Experts of a small language model.
Size: 9 layers, 12.9M parameters.
Training: a variant of SOAP for the experts, 253M tokens, 7724 steps.
Below are experts of layer 4 (counted from 0) of a mixture-of-experts language model. Rows are named router (the router's row for the expert) and show model dimensions 0-159. Each number is 500 + 25 x the weight over its row's rms, rounded and kept within 0 to 999. Numbers have three digits each.
After each expert's rows: a language model's description of what the expert responds to; "comes before" lists some tokens at least twice as common just after its tokens as in all text. This comes from a sample of Wikipedia text that the model never trained on. Tokens count by the router's weight.

# expert 2
router:487476535519432505529560509485481488509516474481470489439480468486485500502524474475488503471496465530479541495499498513521500510480515520470502511507464525492506493444503522505497493449481497499503528494497503519514521529495460514494493488547484498524474486501543512513483448518499467467504456483503500492502534507497470495480545498510479497465499459495473507477509529499481444506528439546503526521500505480505520442491491503530516482426513516484497550489478496510563508537481501
Table cell leading space
comes before: "201", "1", "200", "202", "2", "0"

# expert 4
router:479546492507489468517547541484501453519469511449486490478472511461487493525499460454472465506518485531510530495510537513498492508522504469483459520465467554475519531447496542508528491487465505488515538504481488500523480557501509481496524533526526508480484519528511534490514465500509461489481493482489497485491519517473504475553516461484492499482469487475445513499471563514499452503523487509525505484512463508491468463528494540488479503472517503442489498502509517509514544491505504
Function words and verbs
comes before: " to", " the", " a", " in", " by", " that"

# expert 5
router:505502512493472489514545502473493421504475456496480447475482463484457477544511496464470518501489470500476535484504489523519518480478506503519471505488493507472507500500499559521521491523513508513535528483455526534508517497516510471484499527507490497469506505511512495502464483509477463469494467491513490488510515515479497498510519476478519478462495415486460515462492516508537480506504438573491558483484471531491477525473507491474512507444483514474462507473500496547499502496486484
Table cell separators
comes before: " ", " —", " +", " \"", "–", " −"

# expert 6
router:493513509511467480503511531480529492492513435504480502468507439497482456511545469497482525505467485504521509447504494483548454506501521451485489524502519510470551497472507489499532524491472514550529499489487522563522481523525476512461502496531531494482476492489518514503497489517492492477494462509470479467491530520506486490528504511489519500466476476421506515446466521516524493525526494508490521496535489505497490477508507497519469504439529505509480504528492501521526475483417491
Place and direction nouns
comes before: " of", ",", "\n", " in", ".", ":"

# expert 3
router:488503515479479476523532530495490461529472457498480464473478495436477507524495465484465479499494495539482558504506541515552510479462502502530496526481482534481531524462522499495518512513448480507527504478486523513487540493493490518469494494505469488505506532545501462530509501496497460494523508526482501467484518513495494480526506475468482526476501496513460538495518543452482491472499445504486538523501480473493519447467524500492485442498522518502476521520512557534547528521473505
Sentence and clause punctuation
comes before: " The", " He", " and", " In", " It", " which"

# expert 11
router:458536517534478510515557540497481469500451487480484479484515490479466498547487495481465480527498471512521528467544514509497531509517518457492461503497472551493521484452510485528525503513534511525480491519501553487514483499517491524470459494501497476499498512517529515513515505493505477494482461514480531505485538489441470503490521476436531528487484452508490505482468531511467500496503522527516505478549508518516518530508513506512485467498528467482516535528482579523494479484479459
Prepositions after nouns
comes before: " the", " a", " his", " an", " their", " its"

# expert 0
router:473519501523448495532509504463481475505485481508473440480443511471485497526521536447521508497478461528471511414489491529518485482467505461486487490514486515492494531481538492498488461451475519486536509482470523527502537535506509473491486506519484518492480506509516482518454499512472493478492479490515518512497516526487506516487493511520497496435529445433476546471497514502505510530520468489502533517511464549539513502506482493486520493506513531486465506510506513535507489473497446
Table and list headers
comes before: " |", ":", "–", "|", " |\n", " Year"

# expert 8
router:481482516512476473524474500514492436511464500493506495438473448510481489520553492490450541513523446487499523495490507518520464487496513476504485523511483502504510509465534517501548495496473529491511526453520535533533512489511470472501526490532490487458472523510548494537509497500482479484492484463467517489482514536448484491496494501474568526456515442475508493476505504535515515507505512487511494512544475533530520477484510495538486486495495472519474494530494520484561484457506487
Numbers, months, statistics
comes before: " ", " |", ".", "%", "0", "6"

# expert 12
router:471508495511484493511526493457527496545472475512467454491485483464499498530529467468495503499518498510539503499486507468510467513462486494483478502479498538510545525462503534504529467471506501486527486471480492507507538522507490517459486521495476532474511518508493497530487518511504470477490469525475481508534508545477476470532537479473513453471497502476492550505511491458482490521523464532474502499536442511508526496495487541485517450503513538518455567483514513561563493523488497
Line breaks and headings
comes before: "-", "==", "|", "===", "The", "="